Below are experts of layer 3 (counted from 0) of a mixture-of-experts language model. Rows are named gate (a neuron's input weights, with its number), up (a neuron's input weights, with its number) and show model dimensions 280-335. Each number is 500 + 50 x the weight over its row's rms, rounded and kept within 0 to 999. Numbers have three digits each.
Before each expert's rows: "gets" lists some tokens that make up at least twice as much of what it gets as of all text. This comes from a sample of Wikipedia text that the model never trained on. Tokens count by the router's weight.

# expert 19
gets: "20", "1", "19", "0", "2", "3"
gate0:520495492571499528485528519430482489518449456527429499449504468471383516543463435450489528443455509522498440502519389584604542513482591473432503342518482590432467462435
up0:517526549533470561443402458619488512458550518434564480520553492475641552518568557489521523517523567541441573477552598446463519494529467485498556534566584467530477539502
gate1:386532450517536534510560488450504595474471409540521539489478552469485468471508480470607582497537496603518431509503430411453571516522531515421490438553570566497500487533
up1:429527449504462466604518445402434464579453477521533543478485487401528445440594531524432543465528496433478493476588438487523598553505479490481509578500541488525493436434
gate2:546498454437534617526540469524478558519496553471532540440514501568532559496475524472536579442525627523477446457432627490476494491527572471464511513522592461613485495472
up2:528472473513533494517500585542551527489543446547520516467466462486463540492481543624510429526483534494500488497442550469533498542547434528532478530532480540557462499566
gate3:530490582559598457458534420454491514499464548568460434515583540582506598547471576436432406405550502431449513503513476457503503494410591531600548463453476423435464544524
up3:585494507510617452501465469434563584579512566509456430488491522492522429462471581502421571466515448436538498498441574501454479461491518516481428522460471481438536402595
gate4:436515409401495618441508517528484486387598390541571490590535440554548542551417498573502574527499526524483403501530440537540427402571558499436475502481541563565406561498
up4:460574566503458436462420437433557489489416506481562471445485564452414521483433600516454484539539503474523545492469413413525455542470517593505560525481497475376452477551
gate5:545477375433541421534485497489455465491517424403471488518511400489495493513548490456465499415426554520540486536557476465522542518486553483506491474418491496607567455565
up5:555604435567466478421440495536601454468512557482539590482553510483459444535363492560544531491470394479418581552464493502565501522508425485463528489559570530463431543536

# expert 11
gets: ".\n\n", "\n", "==\n", " (", "\n\n", "==\n\n"
gate0:538538439495516453524558466517589458542541465427560540537583546382483505380383508562521600490517518551518493515533482508491493474497511430458438492459426473615459441541
up0:512501565544538573510630432406488463568521423508443421570463493491530502446495504471463471470443419471470463479499480477498457611478356545408453449498512478596530452506
gate1:396429488547488526555541488503437577495410501469500439564516549407501516551437459516471514504394532580517568439449518531498582457429486564484524492499452441400471366486
up1:506445562435593496480544506498391561530569441464509475560399484558516509470474504459510492534492491499554402486505437513479514505510498501420546479494539506510492582476
gate2:534449544463479427550502501450404531527515483481466592490484522463488495449503499617538455488463480419586448378557517452495534462554520496542581528476430513546459584491
up2:460452505488447522550429436510544447438428556530538582414533483514551493507523539421448481523530469472477464552395477473585501490403455582396472554482529438507514476404
gate3:543533557516464493509576554460529387504531494504563457467492530436443530613528426449503510414460441478483538571490460495490512495480584500557589573541554493529514573546
up3:474529467542460555545569532403489488502402484417526444501516574432564506410462442530571578414432465422481546539531471499442504452560452535624540482391496531539556510432
gate4:563473538529592500484530534472504476589470475472456528475519534581396490495454505415517506447463520509467559552498460546456526549521460474521572519509451534588517503411
up4:600547438540526565467414565534544531467547504498595476452496432528446497595473439423527525470558436539508501428522500472477471443472479485563551491538476500441462539451
gate5:537467485482550498490515479590548474450472550499534520550461534529475505584497569362521503478503469467483545573554476494505519466447450426594417484522496477502511549479
up5:552457447525464533599487468506551514532472539488503598494409486426428486417556471555521550465526534414533591420519477467547532567525587480500447512490406592473571550589

# expert 41
gets: ".", ".\n\n", " \"", " as", "–", " his"
gate0:534522583488425514467397510410539556489560481516535543537522466580509478499444517487556490544546485499478344479510485608484466566475478466611451511510576532622529520542
up0:422368419429577572545517488494422498502445377389574431486514541434548517489567515534436581499442392531441625502533488528459533455384463500475512494409462422438479486486
gate1:550461496497465433520500484447412483409474446520485486431563572552391518502483551539489513493483508470409451514455445522455583470556455467460470532442453510537510453550
up1:555427486466525502422547559481506432487497498504527554597547458469580509462453443451463530540455471458525498516560554508509513430487553458490586498512548545538474508452
gate2:556522487524537455437567490559502560459512542545477436481538433434526483481566492526416536488481546485491537547465421499442550473517537440531557485463525415472529437550
up2:544590435529518493517559567478543545469534404490519484495424537565488537541388495482589487480456518554482462479447554427469500452580440453465535508540560526538495611455
gate3:525610484594502528473472626487529475458508486502492384556446539469557487562506497539485572472516462519502502548493486480448496484511454483549455501538435532532488489436
up3:470518485405429460448464380532441521511494531517470567518582549507500512510584466447508457518516621523539455516505402557491485474438516428452456449432510446446499580533
gate4:502590423550450463472437519463525411515440511461399516464500460498490518418551486492491498534542556547533547579511491595473453398489600549565542473481512381476532550519
up4:542499513545544553503513432512490495512538522428529551442443500542396491447625588454562438503550501514525539480559505548555533432487550444500470505483477530522473524480
gate5:499427441536499469394535570418460415508502552488423529574457530537460529432527527493495433469440527514563516448596528526513552552533489491548653432462548504492585528487
up5:580498475500470457444557507567476465442433540511497545575450467621485516480477532534533515499407474539492441468441473494490548603436456492471612525493577428546445503462

# expert 2
gets: " of", " in", " to", " for", " with", " on"
gate0:531555645498524459477447514485516585463484555422543416512485589495485537530513470511499465492455456437444519520489508559546458532508472440434470504392531533550453500520
up0:487483430482473516567468467453507445574519536550474535499521391508541456459507492562467508461495521487559468503596530538576515476523536562497473530465563377462521508499
gate1:566578518430425522529580494498523527618405425524522472573522511529467532503583404440571505447505439535474556414485550493537475478527511444470572408512553551464525622567
up1:508504509540523452493500475527409487534577486474582470501495407446558539631560454439471506488508507469511440459572565476576500401413516508445504449447497513373485600529
gate2:465468546506507507479498464498509582454426560632423447485471557471608506430562487469572437476521502490514423417529548477461482404410454520455565444546509441390520526583
up2:557479519466499514578455478524434594401380441462491406498477503366478564451464455474467486501464445602522562500538418462422484485508562489545509595510488553535549573419
gate3:497523534445511457457398549528507522570556546540556538487491521588488511448548542501606631421581521507543543467471410484493501446514543439500445517528457528546476507606
up3:380449439502471515474527428435471491457483454532516583485475466440585540477490426541499434528438446519547513531525479513468520471409378532510447555417492549592501522505
gate4:672516468494523470499482469565456570600520574451468564531582486496455546530557492434540526550586540514486402456468480548531567519511542504548523542497488495469485442428
up4:555569421586451537578475422445433554521527517413503608511503467555471535471565451484492519512490477479493489471486479586499550467433453515486477565544610482565567473354
gate5:483516468476540518483408455460408507620512395488596560465488416499465519486428523438527536483499530472443461574482551504417449521569524498489466492520494549549535570537
up5:443522482501454623504508465512444536499576480635496441520584515505482535565411395512567489468487520543460434443538468492551391504580405468427476499567581491523493550521

# expert 33
gets: "|", " |", ":", "\n", "-", ".\n\n"
gate0:519464458522532442488605549597526532421512555528501454503440577586530522533470470472446554440441393495506534543538498391427437424464577414436474584545560547487471506483
up0:554581481509481522500440498588470526457554642445477520557462546535474456520494470564565517473491449505462470569440489416571479492547523398528500473441385461478552478543
gate1:442500439509566456601528433435535561481556449486522517483512562560574565485479471448471500428554507492513412541488570617519491502456501488517453468473484555504526415517
up1:574453608437383401506497490458422553468549547483412494511509601536555432543458603496539523488567515539458485449560514563536547482497566560608554482525512558474424451518
gate2:483602589488460494441450524494381503430503528588598447482553438456453448569587504510480394455539419497538609529527404503469460397596597541603379562572381541463492564513
up2:541520476545495547478478579565441552544441547591609573495518495461551463561571527498466452491490453535485527491468510380508461418603484619555463514486461431528498507472
gate3:551510425455515511549563536440462481506469605517490497415513544461449594553466405511464466424517612470522505424392524461459480499544552517435419462484481530509499542467
up3:512507559511562500419458452508641514535597539498530458432466471514488555573448510562562435524599499452507452461491612624520452480449453539524465495556523454520486463430
gate4:479514387560513430441402492559535511533507478515453541442556590537475486472505527606469446502439532559529509558484534524508499496568482588508439535423547505532556481548
up4:510416592484477459554622544529523416445511479489434510528488441526493471522411437460464505506531466384557550521554461491460554480404475441491584552423578428486467451451
gate5:472565522502490502424444565551440579492404540497475467540530562475535435525576536431568502534448568539418462453550496671444550501490546509573403516467562535523505521558
up5:546472495506535507522490483483507492475426495518449582471564516567429625505504476498485551529378452486490452546520468446463463523503513398513486550507405511513488534490

# expert 38
gets: "0", " |\n", "–", "th", "%", ";"
gate0:571451469530487490560481606516492530486516449501506534433435545532393557438493451525449543478459402509454568471471533476538497545504536520444542481491512440599503424459
up0:443536479474458565472499541529550484471568493501506597441526521453540476598416500525455488504566444560458514523453536488513381495464375399443523440496555525511506556633
gate1:518597450511457449473545522504582480551498558493548541529498444548501507534533502476423404515514440506501493537482591479494591454501532499472485444389508460494603514448
up1:506477487550510566523459497476562485495566463540478469452519516461482517432414368510526571574482470478563489506613434576451476444497502520468517494545458463507426429555
gate2:542541460484442456517565521533437481508513488438581509507555465555478485535574490496518481519536576437472426491529456480522467369421621435510441465432492548565415492511
up2:491490545581461477448529430454581514542408521451405405495462541527487549562511547493533491553496564531515549497444440356500536608505483519504511497534534445579587496515
gate3:497562436509487400541355571450553459460514431559439560521544550517522469521440562540550406504462428539496562488613512424444484546424450508585518501471558436465547435477
up3:467561505564576457471395529520468517524459428535456453551563525538500529459475570543460434545516502579509405452463585462493392460512492507565528482481509448570467410438
gate4:541556549494451561547403493513604509497586514519503550510566514410480488522427510520513470490472524447609485511411439479481415461554477571543441569508466510501573461532
up4:488542566542467493646429555421464541577512561509575570498513491504494459406598527562560488502510501480582508516458400568451404495571553503444493394541502405543512516421
gate5:527522440506478530487461537560516499439470525469610547451500388499421534512448358546508560443482455466353537549531515405532594583539496537520397496536491571479501469393
up5:576521463535430482541483428490527411458544551510600514585456490526479460606523419583463506485516496425425547499480572485465489505498559479569420558426510496460485407539

# expert 23
gets: ",", " (", " |", "\"", "\n", " in"
gate0:607516513541436575509527509548475442455466465499579534562574556562466507585553450491484488511568534457518437502468646495493442489529592502627451410496467403552509475496
up0:475538509501552470442442562503409548554482487504519431560504536457545594486515547461593526452470470506518464377481536512432410512422371489514464444560512567476479549587
gate1:519432464522435516484511560461534472467501538496499546407494467495442436497479548543517542543444443440593496527615580384499533523486351526547499541459444437476557522453
up1:482482476531556478408548398484470469574445504502507545423554579526490601448468514525481457534505484485483376447509552527600567552471615564465514469542520515500560413567
gate2:490501495464482504425503457501484506393460626523515476443513404371477432565471435536458582527562552432448560444493599449511525479421458496453467556450506528452497602433
up2:445456507486526526524490455535550522523586544496462427507401459546564472565541462506519476534539552530543540486477441455419506473460479468521474480476482554577435496493
gate3:492497572565450498490494593470447484479436328517507546526517544521508447521497434434502485473513480571510473551452417491464475417472522447520568529569538588517531543502
up3:452450450535484493636538481426408407460480549458581511531462408532493391584550435498466484559546480492394602486528565540524461533526520583456445503473563458444458471472
gate4:413437461565555509477481514500548570477524603455429525473434547467507445456550522461513506418398487446454508531458493435464652562537468497424482416547550541521465526439
up4:483507577573565495537578523654480588465542594474460553505473480464549520429510546520485560544561517451400506512459492531502645556545535493420447440512568481478518527458
gate5:350549542591573458540554501523474587528572510546414554424463474490551517464485494508555510445532489451509481450487482488464456577506470474526580533446547445500553511439
up5:497369550493608471514517543474513499523498461584477536470524467392511419427522549452489464532455527463503453395542533459470503567480515520576564513486525474569467465494

# expert 5
gets: " of", " in", " by", " on", "ed", " for"
gate0:512521581442435482544431467425567553459521489495488425559533555561489484449514464396452494537455573520464411523567498609540448526531430500516514529553486505512496424351
up0:567542533477406462504525484537563592557588428480525453521518576466470514489533464427453422495483540476505463514458543567439460485519458455453534521496562512484487453426
gate1:408514570492469469466576527530581538508515559441476475486508568418495584535531560508518481514472377507444532492530480512544481524538525451489505433578466470615632548516
up1:490536485544427528546453582528514433458514497458412537489472415478476492507508485535444514494453535455577462516599555496470492489516407580489585558493463438470493446541
gate2:492549446428431538511549469443487516417478444531444594597432554537516442470474479517516551359447563441469460566506469614491511465510463435543542577405552502506473486388
up2:526516465473536550496563413406489537403437464517499539597501602520535452499439428431463576432499618525403402535481500475459547456472448520563502586486567566464445494424
gate3:479503417512475521436565616480457522491592473466521544411522557475510508488481459498452519514532485488536468392582536458587560511512490455428468563541533588493517500476
up3:509569417527477539457532533573406474413532562488552573488447570520481498432533502459505569619459471413461480436473400508476441436518533478514480656544504504491444566555
gate4:467531529516545516462472502560418520548481605462452498424495544456577522471502549497513427500500531540487451574526471448469493550515423462502431536543587516584458532556
up4:568510571508470487512417493451523489513531503488483544391476450481496515503502453500465427514426507484488421615443428490449506441517507521553453508473440483549417460390
gate5:578540487420478520425524434535425532530501425436483490461503483481513587498414597489481445489408481492446519599421474443412568513472496538564515424545512593455451456477
up5:524496487479450564442541515523534503418505602474489462524464482577483528509545490451406490498425479458465586542550501500468507553477527456558502491532541376475506535519

# expert 15
gets: ",", " |", " (", "\n", ";", ")"
gate0:585464475411603536477513492479443431493484506545570507472480487422407441582526417580566514594482431495542482553572533502533382508507450582433507562528409476536462563527
up0:607451560458425461502502505422468522557550363542492511527511437526564458531494471525465557459437497392558522499585473445459473498561537478459546457444447549489541424470
gate1:540607544531521495575540573541487398433554484399509491529541377477439386576477439525517582461523476535549427512520613505518548473506515552548498479542533460524532512534
up1:488421425486519564530528509539433453556428479477474489487496445516520464505558504481485478623483538532547508563531458457494470409484501576483517481558499505565448548567
gate2:500505543485469462592420463457526529609491617528490473473474416509472494530524535472531461483379466568453507473534466496501441531526499440479553522501526471618451531488
up2:416497524598608564427530467567561534532501539516467549551530498438503573466454502537555497498539437567486444376436498461541506509501443453521611463520507544493539543526
gate3:386598552422493507417521405461505535475581501553459579558468547592501469488458526441522430450564524549524497561418442572512426439577469483483481484530495484434520517454
up3:484572450537518413468551505546381581465536442506485511556461503551471519466456490466473519433475522495538466455514392494535386516467531555430531551479386574514590587502
gate4:536485532678572478581509455443461539668519530466509558453541513560538434524499486550491468514513442383430459461524459534526457555517521493446547483470516447541551447524
up4:493411592499511514441536582527501357433540530472394508524494519552436486529501421518545514491434474577549599529523582531427510531550564368514556539578477493513479590448
gate5:579498489558419450420495595549466457498581601503432480478483511499460472434607551528460502476598440351478474515487572485476475563548497513525502496504456467500560416516
up5:538550469569539506484512531613535455500442529426542462568459627519520542516514469484506482453516480408405503515461532481480528461521455528430617461522461543482403558447

# expert 20
gets: " the", " a", " New", " this", " May", " November"
gate0:481535444401525530454423501506582465484615490474630501442453461549520595458440425504457493447581455421445546530592434494594464545499463597493473443417456555537472561464
up0:534527494359471500433454526546531516506591563534669455510486507510533532456550542457415482437590431431471535593491527497530452548601538589520520489503419584476443461522
gate1:506488470425399542619492499531477534567513536444478448548481539458417383486596467529440487488436444545450563464532540578458531468540481495629473536445484467479455430486
up1:464472549504490536539468472568466479550515530469564457500438479530494470563525466451454504462407460517429616464501527553423517417509510497548464522516574390501497513513
gate2:432542527539530455520454493554493572543428498464539501551497554472493449444491540461585584565463460569568456440494478580520495560566477513503530518620530499420574501507
up2:455538575514505501533500508566492570564522522447483569443575538456528472579522479475515548538351508475457520470421433608541467575513584492445445454563529499505543457458
gate3:570526400474430563528486469500505420493574547518473530441445444519529460487485550456493475451512495442385525426462503566425458525563478531506446519508498497495453537456
up3:471527430427512529480537435489455456474580496578475559570430523441480472476407470502583543524547581540389559482494455584462425498561440572502517493489557537512510508444
gate4:561489492523510540403603546538535591442473530471502577500503508542455476465530525560447539536540434523474506455466434470449526520435591415496499479502457464453600570470
up4:540535487481571578460490436473544466384475501500601523537478439511512503540622524617482549503530407499477475544548488522456472467475530536481510610572481450487510466438
gate5:502599509537635529526445506496501488542467565481418384522488542472555511544400530429509477500448469499504474567439543392488584454609500540538511481584520456546462455521
up5:533443425549525358498573489436537517519429491466419426504578433534461530522518593518459497502492565444539551625470520498533514505540591524495467545547481511527462473421

# expert 25
gets: " |", ")", " |\n", " that", " (", ";"
gate0:540498525477495499492500513446540443490507506534430489501516469563489465450533524535511459506574546506538508637490568573530517505467425449539445547506504484445415466490
up0:582512513430568532522511455500541493514548484602503537460463482505555482557566504506571406502522535495459449625532451521477509480592481464494538509544539492462461555459
gate1:517561519458522487370400473595584474478503512545494478457468482497549480544510444480398547419584567497467424501476462418504520408426536488479585562480492553560414495462
up1:551532466431388520499487673524519504496490561486537454474468478488510508554518473472520535421497449435436562560525515537477474501479583444456460513604486507494552504492
gate2:611488472536494496465426469435474531585562465429534431488607479584519483526459557474431415463559490502601485473464508586497559558497590599502488519501558466578466454399
up2:481430547494455438470459540546470434486460512469556491469476440468435531462506459510542452528499457464431508462508405439566523455478361406495483504462502585556597525522
gate3:438582492589484429521387483564561504483453427514469425488610470537526481491512566493581494407482432536507482481477442579561494443440556566497466531502583573455558500489
up3:503466499487374497514517402524572494601578589509507532559587552503594491574369473416437533436511484523547522447549463480377543528535410453467516504478496539489454538568
gate4:546489600514484591478538423502422490546496485489481422517495563468494530461452508542465543381431524504514432449479591481486521391515538425483561453508423474453467508483
up4:472531489569411553417469516538547569525440501586482458536500543516608585469519556487517527468550530548487494410454587513505478476532502498532487495483520490534458514561
gate5:515492604505450520472468543467440586516601504589588591491428442562515492516582485493392546458516618474484561485423563518500564476590523488461600545442518479560515488459
up5:568500530532440375438407491476454496480402566469429456449435462606514427491484535531474452372484507543434462552518577472523543543457491464382547439521512497535413438391

# expert 27
gets: "19", "20", "18", "17", "16", "–"
gate0:497475440458503524468530512546493469455497506557495502521462592477539510434492577470456455443421464434473545543423546496430485508381516604433458412564544545556486510417
up0:408529561497514479489472481492543486503495566533546445490523475458432453504482424539526493535578561601464480408589517464500453467653482446469568501535421470497537541521
gate1:501530569475567447542505547500419585482502518463459520484436465499553492504576559580421464553588518503426541453550491437492521510500589487440488439549577535428492494460
up1:467532526525496627612563484492508504461503584537451459536442366555422424439552573485526564485541501445551462521541546485399497434477434455583527572463502396504498461532
gate2:538471430448494541508508475459448388492511486435516492375462591516440484500494529596385498525531414495533560546497569541447494480539452525439516510473480524602466432498
up2:514601530587518531518503498425506539534544502550531497578511391593524437572536476518562473490490520554559391458492495526519410461482475539573440541548569494449530546494
gate3:519450554520442511466524455429535506504493442520539615478506537441464476530457500529515448463558433407639457490503445478500414565496345479466515436451487511497469451529
up3:440380487489431511452550494407583463528500424479564460413446510473472403564551498510470460480537600450624523476488401421417504511479438511482423446397540517519507481584
gate4:454487438536475516459430518469481586500527607438533572568452482476512421530463420440479518478473648524560505523550528557503498452469468399487466438523452539478540473421
up4:488547575548551511444511499482500571451489508431474527543413549478475483537469531497497507458543502435466453538529484457423554471444537528560591386470573458487525491456
gate5:536501507510643442459537474558434607526528469523496574532484478559592552396477565401488513414595573475541413537477515546552458480357412570452655384451516581525547594402
up5:509537595471510570609510399426494448512527535492549442544570576411431579418505523546589538406461476573527539536528453565475522514542455547568518452597495489499433531507

# expert 6
gets: ",", ".", " he", " He", " she", " it"
gate0:522605549487437422539518474467523536527470480509537517546433542513442574490506421413458539500569483581535480431519469590485503487579532391464487489524539469478470490474
up0:425523490509505462491426512472657459437496471460503478492421513419421527489550509535510560495426526484489485569527437569452479428518436530620379511534549422478535481464
gate1:504534446486455577477394539504531486550598530410469516494518465487526569510475505488588474500468444583451606506513494456526445498493620470447503521454527522537479514546
up1:506544478595563536573526440433452428423436458484518523490490465470434459508498438476468469516478513494555498539549495473527572508539540503524548502483444563422495488465
gate2:536509480509360428557493469474573537569489525525542518524470429559478528530481457505459481505487522500495444438525451502526505523495492450540387438410500459582474576472
up2:506469517511388446467571533500569529415456432549579491591543572516443583462445476478499499551502479530491470417508504498491538550539435476475600491539514460504580533443
gate3:516503566514511620446521464476512548451513537548432462434546545480547486576524579449624532525492480442553546479445459513502583466445370537582522470518494563504551503580
up3:529597552563447502391564478534538537445418452520405398445493510430416561466561529436451533529564515422520569556466531491529454457573403584585500466591572466528542587462
gate4:579531435520407498525495516537470556581418524433513505530480486639493487555487428547452417373412543520466509439548510523505522591522504574483491429543492359624439537461
up4:604566420535489483436593449498543516487473515525470521520525506606513510654547484500476479496476564507431426430424569487450530499434490423488532371561541457541515566462
gate5:525478488466553566414520538458428530480517490525452588557491557569490520458476525569513478523488360582511544521414448408405550603501495493522481460491511523464452619576
up5:492432572562488525535585528483518559473546394438395473491492616487545553542535549532538513523488485534443599456523428560380483554559486473574577468548633570534522410502

# expert 12
gets: " (", "The", "==", "In", "|", "A"
gate0:508497563472511465542433437487493533608452559601483589442521496413559543521515499579565581476554501542532462419503436522437527467545564539509426596516452563411595544562
up0:509427443560489570548520528498484572578478463504448510486483423486554554479480515414478516535502454483455454532465546573528508421412542465446419471438559491415402573582
gate1:510530502561525445466491456494473512553515472478490554476556508586527537609460427598559531546552528520466519420546466485582399486545411549514483515483465489465503433492
up1:510527554498496474467512539513431464515517510546539473512445508481541582539496518576495503434629494578443474422540453436460531588562589417500509475476476531541589444483
gate2:442435535524547452499526488529467460381484527398529503394459445463501468586533554494466523491528475437400499456488477533527449474477535517470484533437439501540460493516
up2:429531464528550494442607435480532485433495512510482474445535493450500469550451558415506477466552454504499543469461420499477424524470505432528490440368531463538425545530
gate3:363533522476510518492570499455505428488575561439589593511499467553467442503473507499620486581600566518568536435546532470486483569569502457475483511444489507513580503506
up3:534536474544543583412556425558465542384577577579526448468532593556498537542452526478514436508441503495435561489523528502469484417434507407422547441467572540511416474476
gate4:611421515491412461578591419514559509478478544555458496450547465504503441459490452539517502588485545455411445492408536481565495462514599453530522418523558462561453507491
up4:447584515451537498481459500516422458489526470498533582442529492483602482495448485529488538567503497493479419460504548527511509438444501451535519481456436528457544429566
gate5:413528511454445477411443478511521428480627512460557513402492447487434355513456497442476480443442539496464546571451423539463501520527407538550464549419428569508561461456
up5:518520494432577465595597510476433544444528428564403574480575423500469512517504512444527401528524416489457605445462596564471449431481573457490564466471453584538525412516

# expert 14
gets: " ", "19", "20", "18", "1", "2"
gate0:540543548554477487563478484524506577451429500547581518409447563532531511505582542476548482544557509524492471555426544346471523511471471516443376478519472499403400524502
up0:449475526598489513452463589618509462440418478481476438472523483494564518550453543530445457427432479585498586422560434596416380488474542502529522466408520448534502464477
gate1:493519493404545495592429465392480526574546488414590544472453488488473549467476541443418482579402504477488492520485526477576424486413503488409459540498542469626476514431
up1:570406455484541489529537461575509539424515468513484473552534535542466452500580437446587462472538531542444482589558451521424495537557476497593467472446505511442503446450
gate2:556430514504529447430499468468522589440428492547509440429597511413540475472546631567467496568538527513519614439511610490412447547458508616509408543456534459464447484489
up2:466497439550478600514527566459428470564539516415472532519487440495457492474518406528469541594528534468584470546567465533603574436540581349425511439525462460566555537528
gate3:453555534472411595470490519469452428546441538430507535421374513551491445562525501529516554493498546476469392517504404547506422446536429517497578475462548500532450591456
up3:488517434511416593466536536613422535477486546517544494478491468599512468539482397461563567498461546538557407479530412412498398413561481468420568421580553471483432558455
gate4:574494498488575569498507504437518464403465459434465424457511564549552504527543541469470490433470520596461477463513481564545476511527595502506575611559487503479501489465
up4:404466583533476351483517522505486545470443429469572408551510447479511539488410479498521593529510522497510434516529559472477426446434463476537441413547461472462416567456
gate5:536522578476462535485514489560442534602470445474516503496458576494492559522528570494455513415522536531550530539465420588502601615546499539487486499467563496633511575510
up5:560601546483515501531580472521505542548557467423480520471442459440363532481481617474585532559436412482410534493515434445429419632567398468530525506523453552537518535483

# expert 18
gets: "20", "19", " he", "==", "18", " He"
gate0:518534583478535603480513486533468523511507481473494536581456514577468483499503460471584527572561516515477464477472540606538423444371524431490564454566498509424520557566
up0:504561407457429486402500456462358459473449459531492512489522472461515497477511490469494465412513579520584554519551509549531540436576590593474483411562536446542498471395
gate1:486579491625515394510615480506460629504526456521467517479445570509557566520579468589505545443413571447475501445484494546435492531492517406517586506494501468480478470449
up1:525585512494562546430463492542434548448550456483499471587476448502429491497563482495460546466514487479474475455565413545456520553450518582437492494481542460481431334496
gate2:478455442414510503532520516555404397509452458489455590540424441446567440501461453419463490483489519415445433467587558601534516535432449442513491524530499515505518570451
up2:443463441550468495563548526458479438507599542576573548439425414579418380441518498435489463552391414450485547499531413508475518472466513509508508517464514471520498490529
gate3:541564427496503454552476426544634512556535573596453510493518566499505479424478596485587553516495469453468535471448499539508387424550432485500514460460518566534476502491
up3:588551462496598519463548557497487548541535460528508464546501571427479508524465590472532509518480552488574541387530519541483387489606411492504561502493536491560494516428
gate4:519484465451416552472561554449540527526585533492500510394560439520515515486517488546487487465456424409547565585508543492529522577594474489434545527510490414557549432500
up4:501528520446499427506553437441520499494448580555517554603503503492472545502505624474468539589507604490478408556435451540484530505427463484493418531458516558421474465471
gate5:470439487495398461397513557509585413545530466505449519443456487493546514514397547460525517545567595516512489441452387499515533545458509531425578421542446485502486515498
up5:496463601468593489372491505485517485440478603471462466611442423451544450544429441493512566514544428510535524445508523386440528493460512545406451554534508493554450384566

# expert 39
gets: " and", " a", " of", " the", " or", " as"
gate0:565450513523491533487579392535458523492472455474567426408397552413423488484507466482344492362475599472500508562403447488516485480511456475563516520428496464587458495441
up0:463432488404511562509475528486472515434528532511527471472572472541597426436514571504477455510528472464516490437529601514516551448548524547450454541590472506465558433421
gate1:582493431405494475491434477531506363532478487567409460419438462557528367443495524469570417520487404454573484558515526496561495421507530594541543575541516481520576450436
up1:496427448512532544453467476577473425560476541543463471437396465601506390521483499499549524537524409515435443538571612548519526429467574554490507497502511480395534435511
gate2:418439477505562458433509442472527631467532522549421495449503591453547487412444508621441410500408534507562516472457499590504460523383422437481456428539617441563528423574
up2:543454518433502489508575524590497496567489437473544450434491496468540520538560392527516464530445493401471520518524562428526420565585510500434416452464505483538508468467
gate3:482566592583508423541450483446512607431482484539499610547598481421474472513522467578491464561496483520404404609443527513497480385468506526570460491527517427426534600498
up3:560567513494538597460549517448508510472450524501464531452454458415510452552542640534480541471471543494457526462429467522549449478540506508584451481425494525405529445537
gate4:505501540524537493536516438466582530528516575511518521470547477491533491493575526593428561482467535381460600519476446548513436480475511543498429498541477349588483486459
up4:453486489397406489511602465495498525583476459521508551524535566473630539482561494438477576442515472501497484491450560589477478543504515470500451408499579550479493491518
gate5:451568525536603448440600488526450551539448590424489468448490542463457558447508435549470594443543541455548500517506480444477474513499511551559447508451480576542492548542
up5:434482435555573494527496573464579519455520584471506530529388491437486491460438529450596476495420497448485495477505493436458452489565559486472478472449424503476475449489